Experts of a small language model.
Experts: 256 experts in each of 6 layers, 32 squared ReLU neurons an expert.
Below are experts of layer 4 (counted from 0) of a mixture-of-experts language model. Rows are named down (a neuron's output weights, with its number) and show model dimensions 0-127. Each number is 128 + 32 x the weight over its row's rms, rounded and kept within 0 to 255. Numbers have three digits each.
Before each expert's rows: a language model's description of what the expert responds to. This comes from a sample of Wikipedia text that the model never trained on.

# expert 13
It responds to: Opening parentheses, slashes, en dashes, colons and pipes in data lists and tables, e.g. "180 lb (82 kg)", "2009–2014: club / 42".
down0:153122163088153136119120131140159112090167139149151130114169143151087156122032127133175110134133207100136118118181148159133190108107099154108175159156148167130143132148166158159156139134122128160116084162178073172149149129086117121066098108055141118113127151127145120118114163147134171089126174135186182073022121126108163101078135124141134148127109056133110121109096190090083141142150
down1:049163097128152109167131087102157167169126136145151145176108167105162096161149140173108134133129114090098141126098183146108150076068175145180166148130154129104166096160167104089113096118100110145132105123149082156153067182052100145148129150148146130137103135126087143110143178118109081175163088087081137144131055092102071121136184114042133147121147113124121178159147122143089128176165
down2:085181160107147195127098168118080068098133133147137128128172099158108085137148120125128149178156194110162109095115125126075087127113135143150131142131126094078161151221158123074140100082158115106053134058108131093126098145103178128151106161125124175170175059125079147169116090135112154163117199136147101121110124112111157144086125075129181131167158138110180153130167138136148118114082
down3:101064119147150173166141078210098150101087159156165099107108159197139123129085202150157111097160184117136090112124076114135131161154107176152107123070164134140107119136122137133132111139050143154153164076138196137052158132066098117099124109165143126142160116146130090091155167103104111141067147131098089142148126115123126108109093131107074141102186149129132112077137092122092139090064
down4:135125135098116128111082155152165149134088112099206106126117152112150174101114172130135100102105167155118111131113165090104158180094080122113114109157087144105109109154083181111110095113093112128135071120181090127085106139155114114100145125199137125106192112119147187097146123161139078107120187024179168125075166149182065100197132116090133119097164115117078119144128130090173146146159

# expert 11
It responds to: Inner pieces of personal and place names, like Woo, Maryland, Mušović, plus month names in dates and "of" in institution names.
down0:165118153145092161156060114090120130144082138169113169126104181119121113105176155151091134111104108195147171123168120087058128181144096171080158179117167196099160161111112152135175185160102118165104152146113136126169174165128141138146163084198118137163140167113124091135113100093082124058152134055110050112139112143142160097157122110138140161103154093132126121148112175138125130141068
down1:171133091092099127146072064087136109150169082123163129109120096134097112161164144093145103157134124070116131125149127087120091155125161116100119185152108137098073103106129117131180109131106165151063123068071093137066114152110179145175087108109159143087143133132075133148155119166127080088173103104168151127068109128132159148114133112162124124120188126102096204078139173053128125056159
down2:132176183052132112123158123076131124129082136083158107164146148071149118085132107146093122154158131113128125147074145150081126129111164131118160145120127163104098151118070092086102093164070160134189091121117109126143151112193122158181078095094094176094114119096136142109108163197093135085145158132143186117136109145132129135160095121112112113055193096147107106075100111117170119026112
down3:109110126132137157104049119119137126168162211202113134066133176112098137143104144108109123168118100114131101155124117164146104118078102137127165158144110129090149072194160132163164174175106225126141084132096125130182127127148132052170145087135102103088082150189115108105127162103139185120146066103124092098102108107115166123136123098114114122176064096141128164128112141104170132079157
down4:152160178164153102132133135171127215137123131132140134145118141113147130093157168188201152094118134190142104119129106133138203178139146127123130121105128157177127110220158132149140137127098167157186103084100108121137137108129089106136124172163098159109105145141108152139150175063197115107106088206198191129165154114118177165087187140135136157151130132154133138091101119095176110147160

# expert 34
It responds to: Blank cells after table pipes, section-heading markers like ==, ===, table separator rows, plus commas after introductory phrases and as.
down0:204160181125076140133117100108092176147112089173178124146127136053167068073145113120108153090096214109129134099154106159119087150114103191137164125103072135089133076081114105107112160200119150138120107148123126103132121124131195129159114147075113104176142123106141107148100126157143115173122102137115098111160128131054136123183134092127101083094195109177131153124094068166132123142143
down1:106125166072092167147069099161064132072110126128147123122164062086102093136096137136143104092119145123154160095149151119102101152131077130160140103118108126161124169167166046106138129169109180052112118176115160112171115115170136136151131110053139128066148091140112077126176107129139142136172099123104145130140102090126022115168085086153119122101110132186105181135117112139103180150117
down2:108173114074129085091114165173159068111153124128118125162116086159101106139164125097141111138149086155145073145132101065147116128152124130121120098168101097128076105149059114100098117158102192153100106139172128103183155109127082106082116102146107136173112143116119110154142174125130130142184218137102171128070097135131182086068100097178123077152090139150179092153113164075120051129131
down3:114105090123140115194141171101184105107167118157145150144193087079128126113096125074126160131083073211140083109169097115138081133138117142219129176159145130126119170134072165087095078087101161108085131164128131084139168167095123169144101131171148115128171160100083117125148120158063104051099082077118138136101089106123135107107114127114114107093093123160131188118133152126143125157090
down4:110111106116156146144152064084117125137118045085154167172102126104155081043087151127158179167175119141137169103105136196085175121147103109135111170131133103099132155088159168136121108141119163106063083132132155123159206114103178098102138147206135098120157180086142105107145100088166142074176134113138140160115085137121150107097129114180128123128136165105208095134133144100130091123103

# expert 37
It responds to: Pipe cell separators, leading list hyphens and spaces in wiki tables and infobox lists, e.g. "| Name | Party |", "- Born:".
down0:154095134135120098083079088147153191126126177191087129120152116083112140162107131160122134092176107151143123138125122164143102126119093090169158060158083151141116136138132119134127088099182128179153103061100085070116124118111089168065141069170112131176176144133084176145133140136148144124073122138051156098096123133159112150139111100090041148159115156066128101074152152131125078098142
down1:112153069117112138112128084130164136145145081139202160129118141115152152121132148150133110092188107162099127162084130093099202197153185132114080163163138169138130090140159133160128128132111107109121102133125155106184114173128130187136110122170153113079142105081121096081123145124075131096102077191187169144142151158135183186077163109097189168106115102118141158093157122088046131148091
down2:108130078092139155128175110108119124141164069164133112114131135180165095190083146124131154089163154154088104168126102159096149091141068123175123142173202135134092088152094166138141151103147154109085083110129215137172118160184068105104059097141137100103120112087111169121185200130109106159138113159125088149139145136101119139113127117136053168153113143095139144059145155117136185116118
down3:099147138135127116108086146103103100144111134125174163157147117132113113136103125190125144152132066161083161190099148139083144121143126129103136167132155104144175150103133147167071111104088038161112113120113098076153149150155126147157115151050156166200109091102099108127171110135108199127133128142089188062160203110143142140180088130110094072113134149060070126142133090158168118127084
down4:108080064138133170094018100121127126149139125130134147119148193115116133123150148135152096127125109109142171127174133102180090143165186191144081159130102141123150175129129140088174126099107126155149115144156070061167131114153126109130114095177126149165183100108118073059144138084078170208124106131085126099141168139151099089114130112182135139129157068135082127094106150115129067121165

# expert 17
It responds to: Capital letters opening names after the or a space (Darlene, Dark Side, Pack), and numbers before ordinals like 10th, 120th.
down0:118110099138150148095162100077157136126107063161146126179126097096097123079171142157150178147092144136069172175093102141097082105121124102136058134142145144170115115161093106196135133110057100082123125144117096132093109154074096123084126118135045145162121132105158150153135109112150044146076123122117070113176175115118147167117043139075069125179118120124134108103121123097117124099158
down1:126189060139149107189121138098127108149167153135114065095151168167110162138077111147055166102144086087081119122143134110078095115152111114137121108109136108097151110074133137133169143133115093090116111094061134088095130179162111126113121145177131175062136148174092166142154104087096102116135117147098184106127140069079148135131100136108179091123189115088126180127155120138058127188183
down2:142152106175109092157142127198178102136195122120147132122156108156140138175126194137102112120142102118084086177119082150193099203098128167199149175052166117106088143075115080101132128126106164147179136129151097112114177118090129119106099165125156123132112144099157095201084124074127036100110131108123189115107122145115146134172141111123091146107187105128117108096104111119121107099145
down3:132079072133120167127141117071096101096122142094140103089142087082112075124106136148138080165087161115188124142124120135139189170126121148120150120155151114120094138134135121136172089163125083139141147216133162083119145144196087194137112183166082105161138101163154163118122129180142120108107083144150062195116118067098161123157101134176067066068138125115081125097120153146115158133167
down4:132132143096097130070116138085141159148148127160112152139145122128164132213122144079111099148169080082121186111099127141142082058090098158094152139136160146157198079196077168159119096097122189164151119185102135102156126108154132155167119099148115128165152158105077122159126087127212150088122097173098120151117148150156114117109132105116042148154134145184150090092093094141151138145173

# expert 18
It responds to: Commas after a noun phrase, plus is, was, as and dashes, mostly in sports records, album and season summaries.
down0:135201138139126140102157172094114104167111112084139154124160189124114138138123137090143091144131060155121082146165112128128135130131113131176117100131126131182102145091101170162147165088120139146163114110143162187150146126109144137096181132130080076094103142092119152089075143105131118098125111212088126071164117126128130100180108177113130138029084114156050176066130101185081114081130
down1:117073131082136150098128136101122068102147072157127189167114114146204145148123117197127075158122149186141139167134104097164098150134109143164093106173148163098086095164190161158080119068098169102121117081079183165110083135137108126126121109163161143171117150096090134096087148130164076118140151119104086129145168095127150163145158143068150104135169173085142145202100131144170105137102
down2:142222129194152103136129127131174136047109116095113164165112111085090178084112142181097099121139083103184144158099086132142135117145150121121175177135133117161152072154089144130088154148127153090087127082154149112173111116122124166163130164187129123216067056111135083124096072147108122092082171131144154164103173144138128137146132139116160123148145121132121140087175114071127125175105
down3:093120150130141073153075126127113151088113167104139139128120106107113113094162149076098130107122109099203080101097115114101096140143153120143150110079065117115118141175106181107164083174123130143077092058084139115115104126178194144153133099115136078137130101110130116185154135131101163147209083149117095121164143154225145124128183136165111091124116044158066128095126136127159134174108
down4:170184137145126187128111128212156079136169161104131163105180143087076148091106132102144080109104096148094125158123115113042115128122184117145151120130176176119144134093099172169179150059132149117124117122120089093125121092154124105187143126107162078198110117173167107156189150091151104128092153143161179079094138138121149126163149140170071121097153166114173126100196130133135126100128

# expert 26
It responds to: Hyphens inside compound names and terms like Lot-et-Garonne, runner-up, cross-platform, plus signs, part, station, Award.
down0:100099111122122145131104130097138161131176124139101130099137124143149162149110056157151216150182145051101101145156097109110112140114137106066181136142106149166135130151151105132138158121124070124097173095159215133117136111125101053091104112208161069184115137107156122093064168143128114074130177088119131121133157144156102112182113135132148142158077103131146110068090095098126166075153
down1:017132136137088164116146092135081189130126152106109115105105122112157160148139154095140127127140135104156179149184171146132116177125111089133142122106132117112109167181084109111127025182112169102146177169125133123090124172149133084120071094127150141115083114168166114127071164167068171157080159118165104137160159129124119137157101139148084139145139076086142133085129185118081184101154
down2:142128128100145159105112180154129096157131139164067123137171150091142162131126161154193124140113123159195127144121070105135142132163123182120109189117112152164149170044096149141170117189173100197143153159162079094118105153146129075079117117156155174101188193152101156171135154165155098092147116139125158165149111127113075074148084129132133170082107154086199100156109134134100139149129
down3:081097116118145165150167178119139171138128104119107139108130127196107089104163120196121101074130126086118149158091116117128147079124171077186193097117104126092137122141077059131109155160104124180150140113124073094100124102137131139140102181108109180114128143181134144073107177124194070114137105129150129154122134172121140107103226151118115126176167100137107124110092115124042105179160
down4:108136145101165139120174182111154152158146043141157111114092107071115106133190148189132177061160088170145122161139157162152160073055153081116092106126145171107126151155131131147134145170090123113097077097169092127126135099125145150110128149156130071133131110109186137118112156166095107132197075122114124141174108129125131159134100129138147179065169140087131135115128168111119046051132

# expert 51
It responds to: Auxiliaries and prepositions at clause openings: was, were, been after subjects; In, After, For at sentence start; Genus labels.
down0:184110128109155156197144118058079101113141128108076147133117054125095116137169029117130131164046110135169090095095137070132107141113104138112087109168105149159121077066112171162103124119155116137152113087108152175114135110152134124139090154130121158109114147124148118093060142121178103089082068130169155083125083162114112137105108061146133050135153139100168109150142145118100136127163
down1:129114147144094128116160111147127093191147079065131141197145135162142113102126127109108096095163170166094153121101156189106182179163172053077163178174080131159093084151071156137120165159102176167132155098126127178137125158152154205105102144107144090183128155115118135140120118091154143143148102100176165028111135114132073129141152143116156104097145072118085132116107139109118102137147
down2:109077090162178171097159115090105152112155113085194162163143139110059149180150093150170146077118070121084142129138128149115136104097187126087123113109169141178152104168146096117141113155135143152243154120131090131120139119142169117092160137086094158130156148090173119132107180087158151125112085130144126159091169133065188145095165064158122130169136113103119108094177132150110122130076
down3:108127094062140172211137162127130090068163109174147142132131109097133146157146135124161142170084113094106148167133167134173101115133135154105128171128162184095116143117189146165176150136085086137112133112142123186151061120135126179167080076165150086120100094127124139143138160141108157162118120108131129089159090146099061135102154132097109149150117013141185168155086154143183139163110
down4:108131076185122130099108191140175120126121143183126132031121144089148109104177172076156201070101082127129116154148142146182143094153110088090154118197126129149126069119106133088142156189128163138087168140145100146164134064100136121136142135209137149108055071118122161114102111165130161176155098156153180136150123133113112160133130126141104128121109113143094129149082152087191142144115

# expert 0
It responds to: Word-internal fragments after an initial consonant, mostly in names and foreign words, such as Am-ong, Aleks-and-r, Bhans-al-i.
down0:137108118067169107077109141172147164163145133097166180110145160146178158076058072121108101076139142160146112122165147162157181109170149120124148148089138087132063135110155153173132176138113063155095149129130139093153174118115099113112185144114146095092078086137085121141110220105134153170111081152116180099075089152142168120059143167136144116110157149132168112084143147121148130127090
down1:164172117124085075180110158119081097117089083156109193199102115083142089133091040080097125084126129083089099141096147100146159165147132134154095094146189148136126160114175101167126093122079115088135112121154081143108105140165152105097143143125078175108170175080165131159151076150141073118138076131110075130080151083112194166148187150106101117127157139105118109117131121125123155136143
down2:138091138192116079089103152122166095113120132120115158037138195140098166118175097136169169159099103137186095110135143142084135109132103100197184123127137179120121123188060140095088090132131099130143116083115168141078143037088167095149084168172096101112134106143115126144145085152127129114120119114147112207150112165109122173108078133148137104137156175144153102141157127123143158086073
down3:075143144091121122092179121095162127092136144099159122161102094113158103155139083105151135110163089145080173160149128110122114098044149119090145126129146089127127126172096155143162128128178091106099091108136106119097168026124136104179110118147142183141159153139134147119102152068117143139162078157129193095111064154199115057128142162115196169143170117169101105163197123150124139124093
down4:127144113123119135156192051131055087109140160148181140150133145163147164055132140099128120127109176112148117132156127117055117136154176154118123076158126129127161126116136192122161092143135067131173143128096115185136083123150144103143157057143157093135183080103160108160197150125115138142126196166092174118122171086165106130120084133185078107102096123096129148079169134090102090166105

# expert 53
It responds to: Nouns, adjectives and verb stems right after the, a or of, often completed by a suffix: Official, ending, restructuring, protesters, held, death.
down0:094137182164109174134139116088152147103162113116071118086126170097160115148122112160171104072089143110104126126186140120129124135114192168152128164157115146100122167048089190175132141102099090098072078172087159136141109138130146178168173106101195118112090145146111098132115130139127153094134070077116109111103094089084062154140125146133135130090067154165085153090183151109114107099189
down1:110142127129127120129102130116119075168170152096123136080087125118083130121118149121121147135119102164066118096138090109195128127166220140109103124152078110100141134103093123133169072144104107122129186107073119147113147137107083135105132084063195037128089134096141119093128164159196136115061139098146158202124164143139133049148134155157155143160055127132095131107140134169103151174124
down2:139135099147103122143156120105093159148165154091144117103047114175130096112119104193137155170123139112116107122170093111111163143108097104135170144072105112100119127108151126143106159155051106118090146162145116183090121153168152149051140109081151173147105084169143092121110196142099181113040189082142140134168093136159134125136112079178099149181171091159134167124131119155083127064099
down3:116032104109165131100203129140167110160161103079120103192110160119102118131142117184111128168140171107090186109093178132167114127100116120176139094141162119136143101088120122100147137044175166094115128162184110126100094140092159087141164107112184130143075152202109074139094161163098147144086124093147115153152134128172133128131071153131184126144134153149133048142163106120120129151159
down4:135188126109155087128178185090104056116096207140154125163106089103166127109132091077079171163174147166143132091111124130128180145126069142130128112118158132123116122102198141119128107138126141164122135118100123105171142147107138083104090134055094144111110166150129145091106125140112117177098110106137117146157135062108081202108179178172114152142069066145114119100147103039106153148153

# expert 42
It responds to: Sentence-final periods, commas, sentence-opening As and heading endings, Latin prefixes sub, ad, pro, and Thai or Lao script bytes.
down0:121093152124070143137133152126143110155113090165145168098140143153134111173103098141126158079115118082126088152099131150114109106178110125111121031187080051184111077099067126138121119096139159113140122128149088111168098151153125173053142130173132099126083104138162188081121195093158163145180137164101090156106176128135129123099138117057113075132186102097124172133137126109108124153075
down1:118176168102111137103179157109103119085060153153155193121158105097149145124145134106113127115140202151118137069040094110133196125153131110070114099111090108155152154156159136149121155128117119086097137166192108135109159074143146111132140165124124119020147145171126143114132096138089089075145137116121125194152081091169061172076146136105155115117151053152117138114127135158135124104109
down2:115136124142140136127107175107140124134165126108130140136150127135121160036156127105146109075201117116114143175098137107139139196135117126170072144150106131134088148122171144128123128125131116181128116128125081124126129127145179115146136145116085058126136085153144069126126065100095180168190071174075156156057121074197119052066140155162103175167093088143106094121156135121188149144144
down3:164159099084149137154107127108184156141166116131150040170110164050082082113193092129171133154152144101118118154122135152131105098076133099149083113118133064132106165155117105094163176103136120145076145111140087124102149057126145173144142166098108082177151176125067153158123096084155117099098139109160164131084122148160070107161090108128138135173200151199135129116136144166098138136119
down4:155120158166136123121118208118142117118157109135120168147106095169096133166131122106155118089163164108153119103112121151114110090158155110142086053055151129151140165160118138160082118157117068139064109102170175079125147165091125078119160158165181135145122122108081124134063081130088149141061125155135089065076162217132156081161108186168079146147143147106090133124101109125112136095117

# expert 44
It responds to: Single capital letters or short word-start pieces opening names or table entries, such as U(mayya), D(om), E(nd), Ad.
down0:082074120132102135157046143104160134151068145113119119140141132119126131160141168123134059155116122113119093122110082073142130125167149131167159170154147147125139159136080119126138142173149151140125098136144076133157111134139089103144076165159118200091143126180147208117073203100082082086149164126104140189136105137179148123138145115091065085173179119170172161181177129172106131107153
down1:083111135124166132180152134112169135091168203152146109131150072090134097168119153136112119153111118079124160136113133181173070170101149120161179125175137099163073132137091109140116146067135177135129161110123166095127147067131150091105138155125105146146126097111118141108135150132164044119176133093099156086165104163189077138188090091130161127101132144177148149089214107116159161150186
down2:139146091075113132058135165128063089167103124172113092180125101144234153145082121139117150144140142214136081148122172155128119145174088129097137094109123183128168133120137102167114143121104050156165113132164156156183172177067118167134205144151093101140130058117104126175128147129109095155137128126141116097145105144120136131136121150166163105115149138105116066140189095122154114154114
down3:127151076138171151162114163119147177112153117170155120150085096128038065120118194087062137126119159177170085111139105171139132123116126079146087159158120151182137079145141107066077118196132129131127088129155168101147052153069143110116162088105176142121137159082103122116130092145110106141123147100091104137081113143077133111113098165182104178122119168131066142084100138101130142127164
down4:131111158142153139147118130110204134124122101126088125115170153082164172110104116181131108099108116100188155055187135131153053135084190159125143149103144084159149202206108153136122161171161125115119157143100111122155139090102143095152125105098102130164092165137151138132127145133114098143134172062106157154102120054126062158182126112097113137094126131095167143087179139142077161196101

# expert 10
It responds to: Opening pieces of capitalized names and words like Cal, Car, Con, Char, Gen, plus table-row line breaks and pieces like ue in statue.
down0:105131110177123157075173202168132174152159132101174145088145118180113152145098170145122174185096067181137094190139147169084139118076139123131166132125148157130105131190176070118149095145109112136115132084113086055157073139153158063168123147086167120116101113089131117152118166174134160134102112146157102161102108166105152101203127174157148148144099136115125110114161082158112127089163
down1:080101092139118085093154146092107146091134140138141136110120104187129096116064114149099117109121121080161130131183155113101138086148072098193127140138107098135143157149151142146116116090134148126163122168096147154134147108094151100080060103145080057149120116141142165138143172213073131154144127123189061139158079177158099080100120180184054090154166184130181118117119110123123163140101
down2:138092092068156075168138134135064131100093153119132124140080097085115149179087120140102166166146182139080134144088178147131123076151128107072149113103130129123176123101142097183106125073081066088148121126117167154115157180141110108120078147204099102137124165132099141101139136129159156157142111084158125125076111044135113074103180139172105190175135083127138150078117147136157136099083
down3:139146095152100058143128112133126104149159160216133162163127122151153111078114179115124109153138181104136120134090161105132092125165184136124066148151120128129148197067123144140179054077138111140159104157106134192087086177164160126068133077120083093170081105115146091143121159148083140142120076128161128053128095120069088119143095132078110108134127164128111102117142063111155129127111
down4:115099135148123152102113092107089176169091088147164103091122177132180111060081113083189127143161133143142147146180176177118110104118164062119087153161134138113106108176122076086148166087081116178122087150104124124130112127154097113091130093123134188160090161145110136137158129211093158114099082108154149072091141146111069123167070119090095102173159149149155140153133133059133155097109

# expert 14
It responds to: Function words opening a clause or infinitive mid-sentence, such as to, that, which, who, not, also, and commas.
down0:088132128138130191111108156161080124108127121185094168123149135167130131125049145101117209157117136130116201142152165138156170044127116119081120161125106146106145105072166131150159138117197123120121141108079182174170112167147078090094125133131140158181108137162167121118091057112100168089099128100189108150100070165198158118155172151133150145125120101104125106177106135115105138152113
down1:140158214144129071124159100146158109087145104143109137108130145175154100103143133150142124105146104173105090188205128134144123139131158165132113078090125233148169115165174180151129118145104152141152102083121117092163158176145123099180196151101144072153139146171151074131142136106141166131157168149124162143124204119152219159129141116119143112101105162109106159098192151136128130128162
down2:167090194107169082116093083106129033159116079149123124112185175143115170065181144145146117151152141142061078118155142151133206125124122152136139136048121107112067144178130118109093160139129145141107145150107128143140126122077154156082164121114123131120152117157183131122136122055114093143135114097109104104117148088108179136191129120142123089203086113109101121148176134169079139085131
down3:120143109149141168123174152155092132107084102183066165173137202106119160098112117161100172123156120112139120144130131144073126192117092113181107140115111106107113125078158128133102108175107071194139147145121169190138171109163144097072179154114168143092170130073131147166116120077150121178073122158133140156124107152192124154122122094096117136139155069146105127069094093155059104078092
down4:106105100102122127185114127108199101195141124157140124135122123133073110133027122177131141121153105092168067175089110148112129201093137063130128143115184123161128098132140114174114193170135100130123172120110119109141055145084159162099071158107150130136081127182151165122145160149132182131133116144108147070155190099108079100128145132128151108169153148141174126115092168176138154104088

# expert 15
It responds to: Mostly " the" mid-sentence, plus list dashes, table pipes and = heading markers; also "around" after Postcode lines, as in Suburbs around.
down0:173096092131109095127166129148084123150141176142147111166110058134106147195149144064155145107172113130161097089087102180158131117128130126086055102147143157147085147122075202153090115147144146171169118126099141074161145101116142077149087140120177168157120125112164152111164092176116135149150119070161218154088182117161156139092167194132125144137116089115157079139101112095110129146107
down1:167092149096130119066157138115102138164148151152142118105190143145167106119139136060166106165183105149108140060174164149111071172109094137161134119122144099158189139153123172121096106170197140167092152131168112100129136076131147105087138134177073180140127106160197152141122138115130151133162087127124108100137137193138108152137172133170190155061183144105133100094141151112089206121111
down2:164144123176124115158115056131138156241175158094150070109124107113142153088107132146168124151137116114148165099118095121147186096066166132236068140158146108185084104122136174149161129100103132154149140132111138083096160067136128130115121132105106137092087112133161112190122176152144083120073077103158133104150125108088112125105143183073146127161135132144153082121143121163152093145108
down3:114134090120128179093115123122182193134116074082072125145143122146141144174174130132111091135139182087123108142071130155155102118069126146114110131093167112126109105096116120154122125212115121165139103116118076114128157149103173186149152110102079150135118178131117075164136032174154084179106063122121132161109109108182088173143170110169182159129092103141112110057104148135090108111161
down4:138108088133125065131142151148109110144110091118103134143142068089116105183131085084103092077132126144149112166114090145172157100108108159127203158126109155141171104088136139131144151163148106114081100203127070130157206112164119086154116121120148110143148147138074146141131100157096143109119205156088134138191173132121131094078175127199083147150183107099082150161142114113217102106126

# expert 29
It responds to: Pipes, spaces, dashes and row numbers at the start of table or list lines, plus wiki heading equals signs like === and ====.
down0:142159072135104143090085162160112084160050132110090150107069153126111111168068121133092112090132151140149133161082170105052099170138114173078151126114145117140091090162143159115130098113111117128174118166128124154139111128118073205134079141110130140122125092161125119137151147130122122157138084219085158128154175093192103194200165130144177138099117124102152159100160103132147070109101
down1:117148135112122092181169130083156113140113152159049125134094111124077137095123153179142140147169110118117120120171136158114129135132145124083129146159084103097163149124140154139153110096052134106172158144126105194138088087199141133109138177108103090104178081104122102126070121082126133119156110133156087149069186133159168161106147144183114148042109163106095189054124148114086191143152
down2:170144052143149185152098131116119157108149157142099139131124135145086118095140175153151100158142163104121152122183113171135119171145133110109103136125162116129150171184135102162153082134074111125170132147134150064162048103154114068083180102110059199134109145189142134077103119076126101119130079095159121111124148176103168088118111132202113101094097105046126142124153148090097109133167
down3:082125120105103129150119091074151125173105150092165114149127140106131139092152163072097124166112082087093080204083179140147131142178097081137141102062106120151176112096130099123137087183148152160096116128189133121142085070152144127162124111141089144077054174175106157160081151116115118185127085081154086139127178101133099153115099164124147165167175129121105179123126079117192140128115
down4:069141150118156087158142131044144159153126154147156122147135171129104083180090117071123173085126141145105121116167099108191083086122141119153138108135135104143138100129114114147131114151145117145100146125138117159154086140133166098116201132103138231204167123167104147187087098178117055114126159134114121142086147130122079171126042062143099119105125107142147097069094092136130140118168

# expert 30
It responds to: Mid-word vowel pieces such as o, le, us, aly inside longer words or names, such as par-o-chial, enth-us-iast, Ar-ro-yo.
down0:148143105143116130157160148154181087132091148081196099113172060092080187137149161113105136076114193163052202173104115107115127191095069133147133162138152138136104181124127156135116184148131090108122129140093082085109134068140146183082106109144140219082165126118122099149106142118149130139138154159113072112140086133144105129149170115135126139093139139125123107115102150171121113177069
down1:148176106237052100130144079170096069147182114144097127120108113134129125143130172131135193139108138127123098093123140159137110149113146111073142144119095187141115116045153199133156129146200141094109165125155145173143096109098166155084116120137108090138119163104174194154208149142126134124096102108059138125115164111117108172162118183124070141140116146115135151094080118139128144128123
down2:128126114146170148115186054188116186083087126137155114078149210136152123119181137161080115086127166088136151135141096148134128154103167126164066174145127101099091066108136134128162057104097147151141114102131166085163130125159109156154132122113112093106114158106141110099237169134137092106080097166184142138141174083110153120160116112145083136125096112121115160141090178093150127166163
down3:170131138124170143080121135135112150129112170118087140199155124129142053134156135114192146169083117117161135100126143138123147130155158200108125156152089119136157201059112146158106157113088123162114126075164159116087076151112048177146148127088159110103172167109168115125107100143124135178121087113153101085081046150153105106053115123150103096133122182145154068153101127114126148171156
down4:188100140104155087138129168143079185071112102130166130088150106101149113176134060147132157114091140095122161182149180090128168064088097152114095092136152127139120106168118094104168089094092145093122126151181123065109136061148158131197147149121137116081103118060125142109103129092096119139125085113115118079106122172112098141189132146136059064121117076150085172158119093158150134102131